Experts of a small language model.
Size: 10 layers, width 256, 87.5M parameters.
Training: a variant of SOAP for the experts, 5953 steps.
Below are experts of layer 7 (counted from 0) of a mixture-of-experts language model. Rows are named router (the router's row for the expert), up (a neuron's input weights, with its number) and show model dimensions 0-255. Each number is 500 + 50 x the weight over its row's rms, rounded and kept within 0 to 999. Numbers have three digits each.
Before each expert's rows: "comes after" lists some tokens at least twice as common just before its tokens as in all text; "gets" lists some tokens that make up at least twice as much of what it gets as of all text. This comes from a sample of Wikipedia text that the model never trained on. Tokens count by the router's weight.

# expert 63
comes after: " ", "ne", "\\", " de", "ad", "al"
gets: "ne", "ad", "n", "c", "out", "st"
router:394463510464462520503641549519408549561546551462536603507546430460524472447490494527594434439453579449468446526526469479527507569505525477620518555511448511579478569498478486455485516391498480552560458453486508507512512427528493555555426420554483529481471504525466513498457578518602463587495513485580511449493522600486485452484509531574414477509419525532500489570431496518534472596533559491509502427543533445427474506434491565449519481591426392516507373492462503514497548528447477415475526455535508477516559537519466480639550559462458470478442475522463504458512401438673530491519495487431394615504427553483461459519492420601522472505530487574484512467494533475489487412547468549505516506410455466481510482487488517543535499482447487431542568485560488603450537566577539
up0:455452488601423512458514495485478495488484412477458536499454488534572488600442619557554481532546463526531511457471522492550447572517488485412527442473532491463443521525598420513589507475475487433439498630431463392434529537477442431488528393475541476527529484519506430498536491474493556437409473432458482482586552464532501505472528539485526466467497406465505541513512560398470515523424480541633474496564457524638461494546512480459481512441551558470463522513530466504479450520494535548521520492458545533542471481489468483532546512527416633587566424458445448534604421500566501549539540418524586408620376447408479577467514477501507474490433347525521568475471435547491572541468496549443568513550540462477541484467469519481572481579576463514493477471448499477502532447507535
up1:484548555440628482523460430474594502495431507500485556453503464644557532447578421459550513551439599469587537544504503448518519515452508407488489602462526445466457494555530506422605445444459572529411434499458426479523516534445501462559530447475389521429489575497485574459514501463473444498513537486480469539519453582545464476477521508449484447552515502478536527378481522488482525481500495485553545510517583483521426444482519558546432466477550520532432413459406464545464472544513472577515517487397489507421432486466476631522611493547562499494514518525494478526506468468564546476537528520493532512489486449566472461532546436482392384556455498544422508503436545593485370508461439527433485468481543548566476475437586509489539504565594620525445473442476451461483567475583550
up2:524597469521489543557486571534493464424499547550542504582501507556592564513460441563559550573499503459527475449546433387527605530499468460503462443500433583512481505382522486501417501565487445464541475568442552478540474506472529545468578494538464468436475518598411451483559436534498417491491487507571443492457502496437452573521393546542498605459499373492535446494505450520516402513492485444459524598468572511491525482573378515456428426552407489442483489471552547440482540577500435537435512522478498408463546487372497537463550381471443474362481543556485546515509507502500495516519524461388468518482509494567537476448508541474450563545457507538578511503512528431507520519472414549572432494522518424508499582483497547506553491530482543593578491456546444537602456570555489
up3:503438531490475509524548464563507464582514494506550486559511483504504506562486558405559438566365513489499594552499509439523507375519563442448525493489448497569500527481552492434503505484460442487445461513480404496581570569519470540418604480504487473484405427494525394495494550465510540487487521500541537542530497451497451421446574458454588429522575518548412472390575425468458515478529439479483521417459386573372415516521398522553395511512436448498454561521549518494474477498526519498433422473491572432528532555463608589435392450522561548455514499500521591542457439631475540455430529523534518538470482490495499545469513425474513461428557483533558512447612515514449567521507506535441608510547491552517545530479494512512550436571524569516397484548523452505519529486496513
up4:472468533526494500509529452483356495536451515539383475492495476521529483517510459393379499455522515514528428538511617519565426558503485529482457510467509514519519490514574454461516540438605527504442569563530547458543472578597531423372489480479529495459511522458493568405501564473539489576508542493467429514599492521527494442581470451467595540522459537463441478538521564428463487450539487443581580515495480522501437487569531593545524566504498539474472577469433429495461445390440521519431585477582401461496624491415454537553505555578351565512443521483502526478508438461491522483438545538514471460512408506514431505462545480522527452529574423554490431506456426483522478549517526468515463462451462538530517469563504533494550545506517516479502573391486500459348557521434420
up5:433485463484556454598469506524531374601411487498451449509557450530530491548434488467531496552451489562514510521574451556487446571400501581519420541574435519444512467498398447490502527476479500449520568532485552456414451508475504474547537463532589549534534531424479511479530479503479492477572469524407423570516487567557472503476509476589476550516398578449456512536534497486508485467502461459544548509457480494537471510525540458577525578433574504534539530415560510448528542502527518411552611396565414570520590441444559514387542398450475524446407481478474541560532498508587487570425518537511526444538452532475516522535455456522492482434433524466486436552421519471464446528595444504536456505459459545454525503505417419492429560426492489565675501511466543409444462561496459
up6:469525496410481528504437535506407516580443563479501566572577409576562429584429510431590506558455513420425458519479539546577407479450556414434500622460554545451609482509526550522463514575499488550542458532504539480478477526434502489488505478441530485438511526562513446457580549471422567583481472600506465508467513453527543408422564500506478503359515530589415470529513509518535427448488542504559501453555440562468512503467406438538442498482497488521502493463459444461461426539589445503541475524454550597556507556557485557426459400466593519499505438499478480507506446523574576423458543455451479546523408451453459533507512530482541481438493535473584434509506556496500469482565453474490532536450548509454463463459517515433474528428457522642540435395457465548528433531453461
up7:524565472527540517565529512472546450526566496575513513578464391391426475511442496465633517453484520510563538472450526524513449562508649506502483597501592510434471519520425550419454406501476529522519568468439498494437483513514526553392421505434524488468456509490517576504467487486539471649407490523564572521462534520589525428465454520538503437514492557379473413534548498499471480453478514532573441449498474482443490547490522404460434491451601499556529457380465473432529526481446431577432498498593525534490409471452467497494477517543510486471548511534463494561525462469435487532487541559496536483459531503511473556422638534435413499434479564527594458481507525556437578498507514500439512459501572467622360499468516506494492498514457512548492439508538494466543413533583528
up8:512544466521479463530532506577548537562431526427454501543443499617495536480523472421559470488510445451513530520511510465458595453481447441565493585492490452492434433507503536434513404518532550532427527448476512560526450509473437523506481537451448403381368496481488538444483505547554430541564591537516498430505445527466596521606499508483454433621476482467534558501501442491469458525564556459528583496554466478491456465511492574552374452452539453444525532497447464565470516459415463494454498468464596431472543504525506491585544560460481446541494449467481592458494451470512602497441522502571445537401391552474500569467514500549473529421474538457608425575534507536518486513556454477542582459411580526511483483538518435570627479480519531593539486478527428504526554398593474
up9:471569465471474587572575548473546445451494474455517473527400499501488503536539507489545539519524543519545477455501526441518514455546384471432499458450421446489482488465494562542449546510489621600510507423487432429472493446546576493474466477527405532472476389478518498507517527484550325437518437480524468508504474441499484508430586475584443480460533492435421576563564440409469479457474434510540527674387472564487634558538567512468468389508533517455560490508523505513514556511475400562498605471538451466460617511480538533537517546523488503398492569600469483509443472581495451519508538589481473534599557509481477513504485465566540561469436469501461553485437483447402466522514578558539521485497521470451530505501557470549504474559465456514425536568540494475544427505505429
up10:613410461530518523511497549454485452518521557493446405503503514498430515490566389528508490457560505540505517541521464501626492593485508522496388407536494519454530466475602516571427516459444625475404551535483427455488514469449426549482420464497508526448470485478413587463533502501565429449518522416468476460481479515471505437493438603507456504495540553450432452473483443506388482504469438584495431516486521488424465490573505569519540551583459611434517549487519547514538476479615536483487484495583551349462427484518593533498552591479483540504429465506527444485415531552438516564559540533524437424543499488412522517397587557548519544538504496581506464477430480486525495485558428577481486470531460505566491437538494550494520476425543491514427414533475525541519570526474393
up11:524602498494473401443498378594447415499433541497521488455427465507435458462573581427563530467482498569652439440482510458483499477489420385569642561442502508495516491431548506468418470464489530563497466478545426529549531535404417518514472438509459561532493500542528405480543524475506485582536517478583367615508493520496514510542451471528458510554533508536523496395494513501559489480617470577456586480534482513581493476536554355461497591516449512454511543532488448483525451459544606527530450493505511504454438517571550538474414437478432530522445567556530503482493428465504497464573526411455485497542506421521511503454511591488556422533393393565534479582456504437469451594578502504519588469475477553489509489504472504468498513488469531499494472511498488464520467478507485
up12:465499539396500505607575488531467520494439480578444462550529656568442502554459478514571554507486543513564524505493550528499526460486454366466436506514560554506522518444403535486536537536508479464570570518443508503475504397467459487503470452539547520487528522480527428424424498566463459403445413530533513525477456531583551489542431523450514529452402490464439522512420534510572484490435528519492448454521528506536433464506495443544491539491440499452564502429514452480548516442436542498477514545471505515512597523533513412548348521501473444481585514500437517578493541350419442451414527563552534481489493470496456532591435458519492556517470498462492467563543548496489510611449442461527581542528562588597567567344536476540514592467551518545470588473555475502491485411450478
up13:519637495520507509554498496607588429454510450480471549552445659450512461508542442446524431561492558567605529450565494469502547549517529431490436466508469489444500555498387517512455471466530404494589565536512424425584508445565518522548481461456458437466541586464419491531463417611544492519484534466570494467554480460514479509494443547436457634459497399481448506460508462528453580499445431527513520501498586478454540483567429543492404596541404453456515433404503480531422469502494525447512475489553558512511556522517497470529557540463501499485481364521510531504462491483481559416486534479469502437533529533529511538639558498511434463468480414493502441547486540487496541493402461551490546553536480511516506457532523560539508459498503532524425395401518421558468591478549430
up14:514441598521482468572456558478509512420520495490483534509564478554521490471535490523464455504415464519483465520549533512567487426482450471498520466518515492453424508454500513495470571437476452502424496527474461413438498510499555551625578516490463499515491552581497565399448556438479382350523528456577501498544502474486516487504540424438471596580410481547461435478514487526489471464416480502521393336557551570500423448471509607452532461519496520566527431539474415506455617553514586460496433549503548447435520465529434540524457560541460406570539501533450542470566539455579463462535542456601508531475499440491533483585508481409416494528503464479395525513530492477501498516431504489436540430475576489466489565561490602563517529643561497551534558459468482559559490456459555
up15:522563518514523463542606503547510577508559459477463397463484471536439491498502433464480528527429520576514537551464488569478519471432496489547456529419402479454452471483481542496476552456533568509440560509506537502503409495418469549439471626505547515467404467530441460458454503514474477535526634554526489560474469452522448546540555439521492478494450467502521500517482534523516476527553395538426530570485506449417486474580426582576464484467479475479544496484475460474487508479536504546502561519526440495599595509451576522528592476539460443474498467520509459610427535523426508498573541544466506585452474549535388530427513365576543579484523523502483481581399416371384477550523473373479457468516570543548625527570507536479451460513369436519527470500484435493450544516572494
up16:465517519497511418529573490441537537580466467571572477513423447507531478499578496532478364496573446559548497601523510583493512555497483490512497477442544456530473464545464507532563404451465579539508490413482531444462388531467515443535463328419545444546490573414440532478510520528505517460414496501503440497494467508481506547631523470520417457430517524582544522428511517562591534447470474554515533441577518507459539476577432553563481519469420525413520552515526559434541437504513495505423472467468516448476401512460396577527551547565447461458513522524594452506485399504555609486466550450497567495519501562485546472496465374517460533567506461512551489396460494586561525565465488506473551497489492503491438439527548429595504499523502483529448423442517417535459516412569452
up17:502556472474412513492501606460431526422435466512529552573477478546427575519588500492457533439558437492459524531505550489480520492496408401586441506460538528433468500611447506503522488515583418503469496543457464441505519495474375472459433498448468505571467501535421503422486459419487469425422507584437435552555427422527571474401415484450528480547443559467487618506518533534424522501509492532525527489451556542409424439499503461527557530482556448498466545497532538488410470485531520551474619486441556457512491452460416470463413578485483513500499506479493471476506504479552597511469563448505480495405507468498558553509545532526460612522480665567505513505662446560489442474437566533465539444461481558537487539563572437430527527510480493451512514537448507446559550461574555
up18:484505580460520489568446535529503515459471470470573576479577561469446592507513480512524490529482529441451574516593580562468507544516447594519439436502522550560590578543490435448611527431526489499426469531461518567536480484482457496478504445472492585513519565458507404490500474510468473376528460552535474498539446489512584579526466467475527492456490461473517493478444518534485527439455468504496412435481481530453459465461471529548555448521439493474500566424516425518439510535520457460482430467486480626445397519521573420473387533443526559584452438481427513516570614596445492524508523497413426521485504549506485442503513399473421509552480481525450603485544523575530574471527534431441413495402601554436496534506372623478484502549399515478540459559475514512426535596533498
up19:528596481532424466530477497490563503549549553554501424478472479522382533475541441495429464398511492524582439445512455465460453505455518450437546478453618520554431503466559422503513487473434531486449493583512507520521496563511473573565553416521444544558459436541490518500550499515496533483438540535574418420505537481526449425504470532403423471581495462407485455455532606522518581482568520492622421503600608508479561425535451530491482531491517482487420515537501436509453596499540541534461455498514519440484466464538499468507407529437483490477572577493583615570478419409477491409575521434535479448573494463564499439485518434412542483590371507591556420491496531530553447523487531589471500536509513467561509486480496469490605425508557516508607534464506460473527559492524472
up20:573564508580449575555476481436490469467552525526460413487450530494573465562496473420439534515504539503512493493508545507437446424455471537413477545495600482525464478383460436442496472415568568552473512546532537466484489455505518499399473514515463463517446474478409587526490466570499462526566514435498507541518530490489568604540539488529459423585523529542442474495455533511442399470558522531539572534515441456422498623469574507522477577430466513496526466517615518488589482536470510450447574430617400489473434433500484534557498510512511561511500494526508520523509468481537495453407517569482486574558518554579509519473487475505475512390480554422471552496456387429528551549513532560546444494535446583479424438553379392588582409417431506571519520477569449504420485499504431
up21:525478474541478491509538422482484528575531467609458496396464476611497495540466551452527368599521397383445494507484490416488522542515518533551473457450457541447520483402440482565502458524515506535454479426387561533487385465490525530564442494433481546420363529575425515492537560514485421456450474490593532479513476541465503608564484473452500490517574561491471525351483424600542567490561585471532458477465470544499464549541529434481505513528505593498437493569528465503522474461378525527464473557466545468453536515435478614520539579454479445577531419582503524527412525450471566575505525452493451568444511471498496542504494523478521476479543569519562509467533459466514532535483599479424506554450515478499503466431501519423636449462575532437493571477488470519504493511491486
up22:455556452542439542440548490518466512617530422428495488468505503483537466420476539440476629454486469565513488406456503564595521499531635507552508550433424523456441491456453495456479523490556482573522492474479403455444435434487407489529509606434470406478400472522515514475505433571460502390531476552546536455558496478517474507478498420515471477497555481430547458469490434508494633495540582619504532516486493542512462530420490531485381512536552542481490537540556523473526520495539470578507488414426471472531559487533556521469498596493517508425526510504455533469446448489443515512607543530403537554570484660521426588431466548580450484603450476472522409584487525542467437498503450512502536540437531526414480411468513503534451465504479534539504539542471484477418460438576524
up23:460538564536494586510494414443585439491565545438449463504455439482474569514548482453406370473512512370568512503510563527494565482582535480496379535488531476520534482493499487568499409513574542536528496538459488468538501578468415406540505503450430535538489432492535644404516498496373446440441569532540467401536481492516465528433522567429456541507565609448434480473601498451444473511442495529554522525544540538517480474557480552530524445525504442517509526440463458497473470497540429558449586437510573512474472520618511581446586544610480415509568527552471529584411564522509526552497513486492544372512556545579488453536454475493521539539444507485516501488495479490499469551565547548560523450538415504488476458514515475522468489523485498435383505529515497385547465431427477
up24:539513600422533414581448479491472454529534486484484544514469452582544603461436486543592431497497501515514504493535484487569472404467576504588506566469511453510422394524541513518610513526497483484475421603560446585466532459556433463514505365530427562463577512464430520531468503495526501435381540460526496564518496491466480489518532586537527425488505642533565446445453470545507529485440507591503438492591447549494490447519516434520510473519494521465473454526465559503494535534430499435492523515384445509376451521466547478586428428495523483517537495507587559593453523433416512522476535499460426519491451407537507479453550489427440439584508468579420500438570491499463482480635497503442498470474510507529393490491483496488518448455481613502526434530510527555523549589581511
up25:597532486508451530511504588548551473463522490511494430497508530503480558534557405448471496437451443591585487429396430545533493468515509498436499426405415538482570482468484521499453615469646499512551385432498560401447527538541437444510501489481505486456521436461535446594511515478544489444495467557518620582388446578488504608415512479528517527508543482402460430499501527503482488518582425500487453517496473490444467489565511514566438555502451479436463562493532497464518455472511437552446544478497468383423540465429448519442509501570544538463497533567510419465545541619473494516500527542510483498576527518506521447511515539550613567502423513496521480486422439555498483493483428493496524679473529517512485491465569517497520478499426539463488614482577456487533527407467398